{
  "n_layer": 8,
  "d_model": 256,
  "n_experts": 16,
  "experts_per_token": 4,
  "d_expert": 96,
  "d_shared_expert": 0,
  "activation": "swiglu",
  "moe_layers": [0, 1, 2, 3, 4, 5, 6, 7],
  "router_score": "softmax",
  "normalize_top_k": false,
  "routed_scale": 1.0,
  "balance_loss": 0.00294,
  "balance_bias": false,
  "router_z_loss": 0.001,
  "n_groups": 4,
  "groups_per_token": 3,
  "init_std_router": 0.0121,
  "lr_router": 0.000499,
  "n_head": 2,
  "n_kv_head": 1,
  "head_dim": 128,
  "vocab_size": 2048,
  "norm": "rmsnorm",
  "norm_place": "pre",
  "norm_eps": 1e-06,
  "positions": "rope",
  "rope_base": 10000.0,
  "rope_fraction": 1.0,
  "qk_norm": true,
  "attn_scale": 0.0884,
  "tie_embeddings": false,
  "parallel_block": false,
  "init": "normal",
  "init_std_qkv": 0.0298,
  "init_std_o": 0.0298,
  "init_std_up": 0.0298,
  "init_std_down": 0.0,
  "optimizer": "adamw",
  "lr": 0.00194,
  "beta1": 0.9,
  "beta2": 0.99,
  "weight_decay": 0.15,
  "lr_head": 0.00813,
  "warmup_steps": 591,
  "schedule": "wsd",
  "decay_fraction": 0.628,
  "decay_shape": "pow",
  "final_lr_fraction": 0.1,
  "batch_tokens": [65536, 131072, 262144, 524288],
  "seq_len": 256,
  "doc_mask": false,
  "train_tokens": 850400000,
  "steps": 3989,
  "dataset": "wikipedia_en"
}
Below are experts of layer 3 (counted from 0) of a mixture-of-experts language model. Rows are named router (the router's row for the expert), gate (a neuron's input weights, with its number), up (a neuron's input weights, with its number) and show model dimensions 0-255. Each number is 500 + 25 x the weight over its row's rms, rounded and kept within 0 to 999. Numbers have three digits each.
Before each expert's rows: "gets" lists some tokens that make up at least twice as much of what it gets as of all text. This comes from a sample of Wikipedia text that the model never trained on. Tokens count by the router's weight.

# expert 14
gets: "s", "ed", "ing", "n", "th", "d"
router:443452528478481558504481513516518520533500509447507527484468540499496515523523484535475456485511544439510485490461516506493467481523520517514478528490483527473470480497556516490496480452523528509441516484529482511501521493537464455554482496527560497513495471550515528493525523482512488529481479471486486503502507468507485533474486516481523513492452540512498526508484491501487481451495490513532532515503488487519497465492499522519531468471501503513486499512525533500542478460505506477473533518443490489535490490496531519536475510533543538462445493506510547482499491479498504503506496519495494488474557462506507493509525502544477539521484475489501499470521521508511512487500483503490482504506435483517530537449485514534478469531485493479489478532470470518502492507530481
gate0:498484500497505518483520543476514533494511462484516511503513473527495487512506527526500487517534505523492465496467492521512542496485486513510499532469530570487463533510511506497444493514498516508488499471494533488536527484519553490480485518525522521526538484487455559467517516482501513504534537491566495473528533477516511522488495498533500485462514525530504521532536511510475488504492461492485501517476510469572506527448479509509524479487538503524500481500500557462519496517460499479495541480438480433508516487487506479508499490502510551522428547511486473501521505503470507519520486505486508493502525530542505506508540502477539470482509534499476522464528504475490489497537460477485503483470497506496543531474456481517511560514480515486532499501488435488470472517504502
up0:533498476485492477488481495510505486521508522495506471501503490496514426534494511487472518515515514514465510513553479494543466490479493504520478514500487446546503510486481505513479503504481544510508456549480463520512490516533497549521519498491491487477520476506475514512438539492475481507508503493487520507524515485460474552514474508439480529497513463473480481506493495466521470499461515496511499521529449495500480478523481525470526546550519510533518487494526517570493540490454566512508529542538469525501485505494494511476512553512515485481511497506506497476512479492538529492472504514476432504495472538469479551521521510498506492535511500475472540508478503499509512479488491554522497502547544483494528448501491537456523538495458527462511500528489514528517521488492515
gate1:496479516506502547492505517514468528466492470502501495503502523503505538533476529519508484495524497512494480512474467529545481501512497514508511505496508500477475471507489532461468507483484495511517510469515523460512495464533544469551511515496482502478508502521502477513478487489513527514461525494464516554523472491571516504487496480523494519495430532506482491460518567531509463484505515503504463589434457500468546503516504529509502570513521498466498480539464466511516465495501514478535513496463505483478465478575473447466523543510504460489466549486506485510466481499488502504554529463510540501500523495523497513484493502504511477463488514508520488469511523517480477505536501501533480477468496517479476512523522500526472449494518524514484505503481491519496476495512512
up1:495479499507514465515487495475520511448514512488553503461477526501479520507510446483477523484454489488556506505529497443523460472530513512511528465502471527493508459563440449528506481508512474489507436507512499496511487462459475510548500478501515455499521498482501475547508508517470470460499519526516497543505480533511485491507550504537505455477528467529458470497511491514478493546501502494459507460477504470475518479465492485513490500527506496514480488513534492432494489504521506519503507498538494504520508515479470486480511517480492492507498470496498476522494487528482502517462481508500487425510490513483521511537563499513488557528485514502492489553496502568484479490488493502506527498499494497509492532531502513475487442504465508503531508545525502457501549511507505
gate2:524482472505496501540514533519507501504500488471529466519471464490458507534511543521499503523501485490499491499505484495509484532468516499482483508476542499516513512532496492521436465477513499491526461474520514491546518522505489494470475499448562504495466455542539514482469519469494524492479517524443461494474477544525450459539516513500511524505519535548473511435484484502491487492504496502517516474488484478488546507511505465472503446511466525443522499481439550511512503520548490498486509477507500505485522506495508492498469546522547469472515489510494454476527491471495515455508529531470511502473479513462508506524499499514500497461465501501465483444538499492542473512504514465508505514511483467508533472457483500528526503490500502534486540525474529532479488482539469
up2:492481530549511496463504483480507516485475501520519533499494504487523505513501494471502466519453500538536536502542528547530518521514474529511512519528457523490507512514480437500504472494480464484514555508491483494462487467525452475475501509516506470532507525501527475487512482517528468520517473518505555516505522485496511534508498491511487488483547471471504512497503504472484509502484563465494512491500515529542454538522496452522529520511521522502509504476520497495547484503542439495524476525413459488538447541495482490468465458506488540476477521519510534534493510520497490475499496528519482511505481477504471481440532481506471519511502510493514492507473495534524501493551516514518492478455513501476512510567485512540499493519488471520535479509480518503534469493464530
gate3:463505532519522490509501423513485484462515524501486530456495494562479528505484502485498507501518508531553484491492503549464472504490490473502499478513509559439510498547495495537480529496465488520474507488461528537484506512502481468519478496502519500497453495503523497502583500484471460559522481508474461476540506485496563473440537544495484477496479498504480498505496506507484541479541497484511506505514492509492457452484541545503500533443487478503505526505538488464478505488491486483514500458517505502510460524484518574484478513487504510473505522507488490498512489483506511477492500478530462509503521527509501510483507478520498496494501474500463513496477530514506421462540494468471475469482479481519505500512515506529517471515479469481494509473470465465535518487515503
up3:497494502463524513500569476523470468517507528499515475532498508502463424519502444491509512531506469511548504480503573525510491463492496473494497508472491472536479486494531537512501549551513481518479460497474495474545518457508488508487476491491488489502502524518524490468498465492484526524503528506534504475499480512526483475539492480534482496527501513532486531495521495527528431487502524508482437446520509489481496515492492519512501489526521518506496531514540492502494509526475481479437517501476499490526498469487461475491485554499508472491488464480480469531522506517494509506496528494498544512516505552587522545459510473517545483509484520444502504473498519505522491515531485510500495549501479519529515540453501511519509490496537506552524480478508526505497495516482496
gate4:531466479497472525482485498491501548550534477489480495504493470520529521512478514495511510532544511468478501495446461488490487514542522481462519497518492498519464548470502499500514442516507501497481504453487571480523488535508473477492528492503476512452531496460463527482523544478469463534529430466442500513498506535487509511517531497468496524507529513453516473526504499494513492533491464491482471532524475539474483515478512515493502481506549497548542492498484518492491500493504511526460499515485514535568487488493478471490517544525497524513517526519503520494514501503471507468495480525488473458495503510497532498488507467507447542471510488525515529516511511482461512477521510467508484505505499515500489523489470498467447502497475491530486464459472579486511517471469509
up4:557545516483475504514525448508524465569451536521515475522487501488491480516468503499502489483513522511427492465558491459566498511486495534541489499510517512511533488513554511473486549469479467511485493530485484524473507477501526499476447511509546512495483475491515499502473497491490509479473539506497472464509483469446517489459496501450475499503534548501510480489520532512527454510500477508578522506509521517498525433527502507511500457481535508457516492500474535483452501526476517470498524492510505508516488517524522492492471518513499507526547487525502499504479520469507503489491518523500515533516503551472474502501505495478496506499514503485467509461501485534506483538526449489491454502478484482487437498477494491513504515528473495510484485465505494526526495511520545
gate5:497550514483529509492510525513457459520472484475521512505505522509502542524523514496471484529482499511455528465460472522521481501461475483469466529539533505460494517480528490521487505466482514480504504540504523496486487523524517438528487511500567509466473473520524537501492453433509519488466443450528485523515519513487509493523526482465487524536457532460507491516468515471506483488445466475494500458517473540483451486471522483525507488521486488486500488512504522530498482513523518483538510480500446508499488474452504526518503494496514485508487530449511494520539499537489515460536513512525497550519472481489523532485528509518513500480517482475496486454479508509498477513434505514513496510541466495490462464485530518520496472449546512484512538494503489500502478498520503
up5:446506475508482502546503540510479552485519503488495521461531501549490507474491523539512501472540544505471508476449484483510502514506484507489546506497503499533469480521483489466488547471477498516542482481486490500542464512469507450472524532529458490489550529529441487557528500534491497466531479523496499466521488483495485497482516491478477439489517509542513495513494482519488499526467496542526473520490540490505525521462502539510503545508486482483512511543486518533507542493495526514511498497489554476528486526570517510497469492503490492543454496504568486489504498494531511491470530481475494496487501500490543472480493506489548518473538510508496502509493509472502527498480501482530462487507490536516483503504519508478512474503513491470496462459533539477496504557493563
gate6:492478484534507482486476493483486521494498518451500522487493488517517506487549502495496451489521444489481506476480517514490514509517555476482515530460466530511499508526515523550523488533515514510453516455470508490540499520519449518498508565517485511549497480496462516479498501469505483493560518545511502511503493454481559516520489482511495495529478524477498505497499523469485476473503474490509497467521492500521535479544497518525503512475496491482546498496507538513473488465442542505488556498530495486545486472479554459484537507470561570518490464477491487503479507513484525513502492460499512528504473508493491518523499447478486516493512515526483495465517476489468507554499490509506472467497469506532510518455507485569495547506489522518539464502511462487488520524497495
up6:562527490503493504487487521571507507562522517503507476518506497488533444504476512509498513502483450478530527548451472470475509481485482512519459493501536510510460532518508530519490491486506477501506498517510482502494492523529438541532515528480498518553514494499490505481486504500508522513482490540520487506464469496481486493497461545487536468508479495502493442512502520489512455489461553452525474467535510465494545546481481480476499503476518490538493482507474500496521469463501508494520482489517512501568498467533510481502534505493524516489513483524485543531519521452484509510497508530500509497509486489526449507462507536459513508556474504506529494533505463492458490528506434495524509456512511522510501505496514496470508482524497495476448518566465512502464482492521501
gate7:531474503444514474476488452512510486552560520510489490480540527483471501495502500485548497465502506530482484529476495500526489504488501482527502506483548537481478504493518489516521506510530545535498482500496506486521515528521491502498525529499504455514492475547545509462505472454498506491487527487477547469481510475512556494524519516507490492522452457491473533533489504461510486550469503493505471465494487519486551478514535518507508508440557509480538478462463521479479464457529488506499460500490497483472506524467533435518516488521500493514525499485538517484522516480504510545484494466508517467485503463548509479500503492513531482484484510506548508451498547534518529518552476512485486507505477460497510457490499528473531551516468473516502506552471498511513490488503497
up7:527478484508502500495483521450451504480505483489517474530495507466521536476486507497538460483457496493478465513469498479451471476490471470508537513519478519531495538477489515437485483500501513533477496495550512503514520517474527497460484498517509472504499515519525505503442492525468453502487495513555486456481486508520518487529461512504527448497529496477493507501458516437524497509513511519491528454476495512517506444502487510501496494532525471496506453510469488539512490430527498537510494503506499511496530475499485501502512469463496468510468513491478571517515536511523479489486533479548528488494533506520497528531511562517481491505517506534512489472522435493479549516482495490509472531507464494468493467478491470525554522469474480552528516488498477504542502500488516

# expert 12
gets: "y", "s", "ment", "ce", "ly", "st"
router:434466518518494535497498522528522524542511511491537511482464512473470510532510476516490460458508514485516492537451509513532479484517539508482477508520484521477485503499568497462484461463503509477447546477500495521515510493557473471493462505520544465499514476520512535476513525481517465516463491458500474501519490495536479521478481507467520520515466532536485532538496468499517485472514500493533525539520484503516492474494486502518517498497473508487508553545502534489494481475483477491450529493447477525508522502472505523530476505501541516475495499534514530448484505481531510505505505518487481455456567499545529472479527459528449552544499499459491512496502531502501506514482477511490487472490456468518514497492480520483489490540487488476501450526512495523477508517495506
gate0:515458493470471485451493520496525532526492495534487451509517535473501506463544563489524460478507488503503475524526460449513531459472526517507518517501501486499503529453510537504470480540488504507523488442516498478523481509541478502499515532455490488447483454534511537506488533489528486526470473467509490477559434476495527486530511493472516462488485503512483478505484475533541485464469492530540510462493488500475526493478530505481490511520500525480533481501512471518480501489473477468517554519517526470462546460519490496528514538469500504494497535515535499482511468507459461512508506518498447505503536493480541486520494511512480493488484512485482510486478495465488499468448463503510499494529469515505515479537487475455476491528472464496516503467529460497477519495475513
up0:468547489509511483491497470459486494483487499494523498509479490476480484498493497521493500456470510528460482520452479499484483526514483508488500549480461451491523509437512519524551489568468489460539532499495514470454498516551538475490515500496489493472507493485551490513497497480490473479513480508483483486485439494454483467530528504482423482502526479450553526530489517494498457470484497494500486476481545532513517515509490502506490504502513503523490486532528555486482465503505522595478503504467519519554531533460520508494482480519502523521494533514527463485464501519491476448517495456517475480511491492498477506504497501504499502481489547507473496516476529513491472514492510518466497500464433515508504480500508482475456493511496511494491560525489527505513505525485495
gate1:511530501474483517502528524525508535516467473462485552525505495505503519475482464515477485496493489510489532482517504516488498444512522486501559487501533550517495548497501539545514490516541463491505485515510523522502540484483503477501484503446532505497508510507538491535530510483482549504465464454533463540541494443503485480497497471494515481483493519527459449512489522519426504465536481492548514496482496469549523496465478537501520521457520513492499490508514475556490517487511456481481476473503539466492472488487495481491484525495515479491528497520515454517468511520548506516552467512507511483459489487516477457537481518496494476450463493518493501504543509496486507486487473456473495559488468478519491472495498524527494499501499465475518479484478507539490503460470489
up1:518494493491541462472521516498513452536483496494510496472531507486525523508533481474515521514489486530498493479462490473494489497549524467545526499511511548479504492523484535503469444471529490496493522503528526519530534540495510514487500505484464466467484465510473531528512500486485469475510500492481457527504509486510453499498491547532484517481497493471443491486497492453448561490547480487461514464449528496506494491496525488445513543466509516507516488459485519524468474497481471554510533462514516507482508510553491472504532490500509457497521468514486493480499518515500471463493472488477497472483513515543504481494437497498542478474496462460545515511519470494525495498517521481562492494495520499514487537512478504573476544504472517520514485524513511521500483472500453
gate2:509455511509471532479508514491434498550530528495498540519520530413498503507542501508486477507526500493479500495502493505543482493526496498536510489508489495473505511499513470488465495502488476551497535495464493506538495499509506479491494524506474428478480517523509499514491517516520491508476509467499528455532503514516520518468514500490464490513494515540519489512526491517451466483545499494461490552498526529528499478498493481469515516492472520489518489547499479479490495473523487493521457490510502545534465482501513475490498549529490546514520502507489431508478499502465517475506465532486482532497459514508457487491551510458476505496544543516471466503521502500501531420489515497486490490480502502537486538499519517499529457502463483453467500516431508536508558487514494
up2:512512454505476469527481501515542497496479481474440470507504468510542521508464509509482512516457517527520523518484521535465479512487527526469461516519513503525477476443511491535477490510454497440488516509503525489501505488493505525482522497525520562486496476510530517496489484483489510512526510466434492540518506484529509528501456530483509474520478546475524523475489504518499516488454480505481509438514503467466489478529514531502498520505490459508428462445514475502481510484463482530496484488499506454530512485523447461520479498496522495487524499490500534486444477505517515497564490443477484519462513496520505495511512492537516511513512484475483534514506520503500499505429509482486521498490534510514493510481521531521539484473536462486526522506503451472471517514553501
gate3:488478517486497481510493506475498491486545483523519509467522542510506494494490458531523503435494546501508444512527516513509495516540503474505453523503519520513451465507492513459465509512488521511517513483506471484463484532520502541533480474491475522521505490485511518494503495486547504549499496503491463526501535493514543466489459493509515514527471511514497495509520487495519513489522518506526487488531500493468448433482458535496535486505490477506465521474466491520510478478528459476433451506488446479526523504495521487501457491481480504516483487503479518494488465480491546511490482487489546492434509493485494505534509499500476548525522465486471516495537488484495497478511457452487511523451491505483559464491537529504469467533520457484573552479477499520501509498471493
up3:473496525499518480524488495483489448473509537506485514481494491505514524475527483478482508476517496520507527464465529522519522468514506444519522553504493497516480506488488495492450506493489495511548448475563476529429480519489472546515498474514497499490479500488505487491513505482543456505504551491504501510455520476507536468493497508452475454554527522511526518520517471451527513466519528510525495459553516515470458437497483513494494514495481495477510529541485483500504537505529488464506506513479461464534509490519501491479477443487505486498495498512507466515498510511521509445461505477502483454500508473508504500505466496475482532517525494520561523513500532497492508494520567525509539514503529477461499457532524484484473500494533484499471559481462494457490488510502508
gate4:482487512458471486514511512506493545531534481506530483524519532481457464502499514492469487447459536462528503510478505519490521462535480514473488546475531488489474532485526494496495492509504496495503469531529495525474501503491489503485505467489510518496444503499556478489487528502477497525451492508476535476486514491503506490509456489502505477470535498507468512463549465503513487500509454541483551501519477459498513544513493506507500444505489497552508513530507527505476498435466520514479515526505496523528562487495516490509487538519482507501531522539533486483530452512499521489514496487544505473515471478462474529493522485478464526472480510543495515465532542517460499528481490448477501517496453478500517468518467456525488490515483466496481476490483519509561487539557463
up4:531540484494504485457513451518494472455549494513470475536507468445490523472496532490484522489469520494506548508483453506480480492516496455478462507495468457464468509514492489482391512494484506446531482506462503527517483487487502501484504523521486487483526507490539516517509510509464513523492516553474524515475495484529564416498509489498507461490531456500487487501494491511530518482492486507525495507518494474451525503474513487515487487495521499508509477511513496495514513481456514528494465474501503456467510479542502500473459509546568515509519532512464451497520534467485491529476495497486506501514497510522496514492481526490484510507482522513516514476554544503494523541502482505503526514493510490505525522525469487517488534483496472564475496481514525540483477522488461
gate5:489516511481469491475477546470506535540526493511495502555515528508479534481490466501533472501499468449479549500459473499459503513519493535481530517506555493509510492504496508521485482503494510524485490508491493535508502497482484472527462466507503477495468463504473471438463482484486503513439480490504521522515532530510483521488550499506475449506512525512468500520518518492519457502495485567512483466469480499531509503490519492561532491463513502544497488513522491522466503509488512486475542501489449590491508508472456497509476515495470467490504501537488518456530505466468542483506508493546483476494496491508505510469499522483498508519495516447472547473458527477466527484491466494485530476498496500501483478515456481499502516524470497544460502511464474480509487531560478
up5:505475494518457477486512546494468532484517440509484503539513481503460507487453537518531488500485530481490501492512455488497548496482495529524493519459531437501509525553502502488497513533487507475534473450514502562478467521496481504531495508484530508486484472508455505490463482470487544540475497465488497516486512517511503548518493475486505544517495552464517509519437470466505505497523472512502498464507485510537447489502528499542527468487452490463508457510480475514501530487490506513542486503484487453509518462471477440479483499483445474519540496532534484487541501469456527489511458499466498493511510495501471458483513511497486508509524519508496508494495532559446501503535506520492515483479499519468508483470482496497506515506506489537516503521469482494522441492513501
gate6:496497522527495481504514471514517492502528500465492528514494515524541519466501493488477514521541504483495503487500505556489466463475503535516522478467524509441434456517529498544473475481520507568516546522504556506513492479470508504508518490491450502467500517497466498472527539523513491484525506506472516500520494475510487509494526564543511547510481503532490464490565445513500470496536476470498495542471532500519506485468484520478520507443499456468500487496546525519493516487521533508458489482492527500559476470510530498489479508481463517448493495526543481512466503468498500491513490501478504497471507529525476479496514491501518499468527497448498505499526485496502528500516494472497473502456536496520512568421523504496515497531501485501533469520487503491523523471516508
up6:527488492436466487478493513527534569506514474479484511520503522503482493499505477488508454505461503540436481477532555437505498515517514525523469466488520479505511505482507505473534481555481490500477471520495467506511515471511486488489462466494513488506471481453562470504510532502471479507510496482469482515548460514478527474504483475456490470511517510514525503507540543473521459513479476504507506478488494492539547503498499469500507505536530494489512482503491471491469535530544499501489492529478532527499550518499471499470495506494518505522487508498470553487494420506541525496500520493523518508530481463510496512485523504505511518495562512486487504500521506542499500534463427500494489496525528449512490468487483543476512522516501487509483459483498502539473499449513456
gate7:540455481492483455527511526501465493499473531503514486538500499484437503476439519498485505533570519490503445485506528500518496534493501524510472470512519509542505518498497484505473532475498489495526537544417479489515510491493525498463476440513481502490514453491497520494505535467488503496519552465536511513514500521495498472478492511497484475511494469519510472535536508501526491487533523491471493514482521515511463477477508505495495492534492477463493474522462500433443519507510495496511505481487475490494477504529468447492488497489480458519487501526465513435479509552501487475417496478489512499528493505556491482508557475465499479508480472500528509488470482469517498525547520471471510506488460494497494490493492475494500485518495511509551508459514501535500481536485478
up7:515506450501491508503512471525484528532497549483512536558543505495497492489502456498491526473526471499525474490475502479468473491486494542489506529502494509482506525526473508560487485534450499494485472500543507526518487507479529457525475460471508518499483503534477509478506495497478499494500512457470497498530484561503455556516477490513531475496492481486548513437504495533480544537481473519475512449525550508553511500458496501498492483500562491485503503520509519454466522454484470498497444472484476499452503493469501496473491508494517481482489525518479501520472503504500508507497483471513524485468472542490502490525530474536508502476490525499542512511498502476485468487485507512514527511494547475476490507570463509431496527496551496525498508502559478525496524475496512

# expert 15
gets: "s", " re", "S", "ist", " ex", " con"
router:505477511494477496526493541516517532529510491474521518478468505509518491541515500521515437469488500458487486502481529519538500473494524521472466512491520524520461485482563480493487479490517516508483542514507498533518509482566463473517461515522506479525510452528499518501526520498525475506455476478479470523529466514497497507509507508463493548497477535533458504519534497516517486465476469479485522493522458495507524503470482492495551475494519501492465505530504532480501468483529513526482506529452495514523507478501489482550483531514512538459497486516515511470485483433507540521533511520465486456488513487512490479518526486537476506525474492481434520469549498487515465491503426468475460499467479457523512506462487516524498483507493454467496493526460478532525537506516522
gate0:492534503460474478539516549452494467472480510495476513442476484499528469569512544502505530484474516541483464481511490493527478543512502494468468512491511484476499510500501526494521477506559509501512463549471499480505506468481511467543539528504528552455435508483517498490483506517511507499541516476491507510474518539522475537495498519501492486481496504524489477480488551475464527488499459481455499477472489507482475477484470490468524485466532520528436452439467446502473477518549517475515478496478495463496451499519506473486503464502490527494513500509481530511547481452507512550506519510529524473501523521492470515495526525498482535489526513513488493479474506489461513489526484491506458501450481473511485495498523501496508503495500511530503533518493462491480496498527461
up0:468482469499497523529501497515522486484498526471497527533486483496500510493502496484496513481499496499485525493462500474504523486485500457509496530486485543530510477526498468515538549509452530490529460506549469536475482530517470466494446492537476505498516542434557486446507470524491512487490524481501500452485512499510507497473428491481507468501509520492454514511491485530506491457516486471511558488510529495527480511515542488526504509501469469447514490520524529504566433510525517506509538488476445493523493522545486479497482494429500473515470531515505496520517529444504478463479524492514518445524498530490488497473493520494506519507513493516533488489445516518478465505479487497521492456500506493494464465512517494529488471504484478516524517542464519470504510487507534
gate1:450521506520506522566492481493519484494568505509492539475456502519500484507496463488521514513482522490489474463502560495485499482511535481540493495476508534491466532528526502498502526463486527476467467523558495486483515478512502499522562526509506530521468525507455515493488488467522476509479497486481511539507488454532479544490534497501476552514510511515481495545519494512501472482531498487523517507493503516485532484471464482557491475475542471520477515537518510488518515493513496550524452524493498493465540526523476504494516523548502549514498489513531527500465504483510497528532491514454511491513491514475545435483487534492502510513499512514497483498472545537497457483491538488534488478493480448508507456543437502495495442500495484513493521537501484535523514496477502
up1:511489516530465483506488448515484468475526515509491500535471444500507470457507493506532537558477512510535449494507509505524511486495488467551491486509525544499463511562443545488547518498487505507509498482482513491435499504464501445521515512493449528539507526462440518489473545486507511495507512517453500507519478509494533488492559501546461488488495496537511477485516483509483498517558517509486519490507507509490520487474448444525509513519561492483535497523498485536517483509528491540528443472512494481496518525494514486457525501497497494523505471486526510507466458463512492515514495507508480513530487534493519451485487485476526508505505535511450513493483498504503472523512566505524473490500519472513490495518465476543522496498502503535500501497510509526533506473525477
gate2:520451495544494493482509497482479466518490528510478474501467470490492461485467476510515464498464505465483525515502512480509524495434508494521523509459524533476495519523528434504532485509538519519488502501504463502543514543516506527466535501462516478469482514504505512476499511520488509471512538478538547496514501490540454494518564510474483534485494522526516524497460498487435497466469461486543488474418500498537476543483478495489503520497524510506500541512501518522428504486503502523500520501528520531517432523490484509492485488490498535514490493477526450519489511482491493518482479523515494476518534482520451455516521474529520488509493497510543462516525495529512504502532544507466513505520482466492482454476487507498529444503505494476515509488524471520458492490534510
up2:469520497471466506512485499508529501497489457461510463450448488493472474546499492514484545516487502550512555487513516460523504510526506466494505609532485511490540552508502542487534467505494528522496501494499524505488520502510500519457504509539529546523497490458476476524513519507508512476547535506451484518494501509519541497491526505485489496509523521514514478503535489509501453483520480502487460493479547506507521466540532504478516506524443497518462505482517488479469505504486522509504442433527520474474494476512550516516507532510458472511500537525460506488461516495499488490495476509488528484486507521495492478522492457468510474474487470462500511464488506498504510510555484538484476484505512533510484479464473512471475549496447511499495508483483530515504483479530486
gate3:483493514515505538500472500452502527505538493502493542473516509493497523526499519487505497485546546510488472493491558543525461499536498472462508511506476524568487496451527521520542510499508489494469510500463489534518499496502522509499495490469520523504462509495533510464494531457503489483503494517568480526490506508503506531483467511476489492507479496493471528528480495450490512465509496473495524485533504521534522521478465535512490459503541502535485489489537508465511494477550474531523490516459513475506492527508450451480506527504486570507480496516504483482443493513534455529508529524518503487482493480500491467531546495555552501511474488510476529497516520490497516447470516476546494544481456489486531460513515556520484486497491460485519502525466460490479483496505546
up3:513491529474496507505532482526483458459483537459480477476452442478504430545494512477510479474501481463480510498464506512514475476475483513499484545479490543519485473537530528509533513504464496494490516474447477511450533502534482536514477505479481506504512523507438498485461515540497474536545478461466468548511502465499502492509507536505531469504458510509519494536495494520491512499479501492492486501557493514456486491501539472506515484525501467502505513535500467484478525525462498479481468529496485460542477491477546489492515538501501473469501470477510505500498490462511533513521469485527507534482531450497498502498487491577453509497508480487511517507527501478455452533514476493462491501534502490502532506433505497504494492513506528488510507477527499484505549521525477
gate4:525464484493535498525441501470461514473503474462542478452517467485473508494577471492497500504489502499509532504504539514484463514471452543524535507516469519512486474446482503499461499513480496488513515486502468483500499530525539492534503496538513517481532503492507508511515509521493467482490503482514484508505494512474572475472515486504489518458500457529479499484518473519475494467539466497515506438491447479535479483490500458477494508501550498501561499502470503555497484470532460523485513462514510525457523485518549483511550487458503473511484506502518472483546454484487521517482514471533521514521471498514516489494493484502503505541523510490499495462512493461493519548542480503481500499470557528532453463470520490519496525512507515472501515538499525503499531512521519
up4:482529483518542517462485512468525573491513467507547463491477491472503491552483460508519518483498487476480526478470501483561523461519497502517523509521530469492521518473515506494532458477486472516493513483505522484482489508519492524527499475479514491489484476529461478535465495485501505518446510521556543488552530498483502455520501536478518490500516488502544508517535524528498473548562511484488507514493515505489532460553509498501495502443498538417510533498517511506468496484503465483515500506481502485531493526492511511485484490518504503528493476519464498475465492497466533542519486472467470481520495494496497497489525464483512508521522529519481483502471500500498506468474443487454484501509475502487539560486492531504534496500512495476505508502527548498557552539457483
gate5:497509517488571465446539529481478517527462505447467515466465510481496481435511482470470519496479465536578474511497489507469515492503481518539501499489499510505498515526517530465468471496476483492491524519508490517520541526510490470507487488472475486515459444517537501522528508523493515491449472558463493495475445519511468499505512483516511475465504521432482497484534514503488482475513540525462490494490520453478462502499501513513510501512441475464446510527485486493512497515519491472534483507484474457500514497506483496477509486528477518472487542436488520489498500533509510510518495492475488525478513477523509437500469465503546461511492491500499486538514478533510522557506463512509506536470482467502516481511507488519502502501471461488504532507482481495469483480485512
up5:553495499517521487478493539517525474496482471563470539457481492461510470516524486481520487485509526509459533502519494494546521548505539487482510450491522486505472522470508481507517508524485485459484499484524484502498533497476490444496473501473523467527500529453496538532505524502500500471492540479504488504496472523472534515483471514524489523505494458502486467549473510462503508490457486439469497481516485479472456504479489480506517505524509467578488484533499491498508507543524516475503500520499454542479489487506507471572497496500461530488473532522460511476517526536496508511498494504490520500482490510484501526508465451508529457517501510515517523484512499521530485523473483452499477540516514539478483490505529482526440532510442461469501519490486456512468455514491511
gate6:483476478481457514457466473479504501486491493502520494505492511522511508448519503545493545476519474510513492480552485498483482504529541488540490505558514534483470489516487511536502467480513519533522478506477503532500471500508520516468511502529517514524493517531485495475581552440491465486499472497493488583536490483518508511496488464473483478494516483546491530534509455494514500545496456482496573499489522480529508537499493493480472499483490519492553465469483494509533479477515435518471497488508490480442501477530507525477496528478471465498504477487499507498519480494501495544513514479496483454481505512499467429457495504494491505560529502504514518465532524467508490492528502480518487474513472499470476524492481507462492504496571488502502497499478485522466510501491492
up6:490477516510493472480507488514533479506519506500522497487503507524498493460557513517485502463548480486485470522490489503467526523489510453524515502551510518515496522519510556527491482481502491533489506490506484489495503460490532484493468558513497484486496509547511494503534507454522420516489465490522471496504496496526498532504461526523468511566482468497528449514541465404503572511563512511494493482510460518499491557509505478485476491501525470464498497487486487481494507527502444490523452475515505498508508486504465533502522501492478511501511502458517505516468501481543483511546505498490475468500497485502484476499514468523517509486478556458523502496517526532527493493516536505489498493506440491491496546504536492476490479521531505560544503480485532508492516490516543
gate7:501480525529487497494509527512503503481505513527579505498490538468512538520510479512469471509513504507527539477477491498491490484495519457464479505522490536513510521512478475531481490499495537488480491496469521509491518487505525516526460490503501511515480500516444521533542476478501479512446520511496496507527493516488481511501514500521468512491506492517456500520462483531546502505499516482500441501504505505488505486497456524472520501561513508559466524526512561445493500462496513476473498512486503479500474490503509510527493439530549490507509521460490454512534537501467520466525491502540512472474495525533488496500505460479490493539490553481527531511529516475516468527523500527529460472448488501526541528572481531544506479495467465507474483492514464503542471554518456
up7:511494495504507528491526521492501474498515489418459487494469522559470494518505505484498493492533513494507488520534533571496494522521532512533482509549538478493494488507530512457523477480498479503518494470498512515477504474505475483516529546534523490516539481509522471439509505523514502518521473511541533483484538465515528513502479503545508472529496550473532501519486513489466495433469489520526478505499521498527503531512564472530482511468511527468549493515530505520499496522504532472476511497498519507490507474481462536486526506481451531455510446488543499490466485530491487482481546505520460515457499465482505501465450487534501506464503506519467499503493497528499501487458497491468508554512492531504518522451510490504525480488542454533510502530491541517504530482481518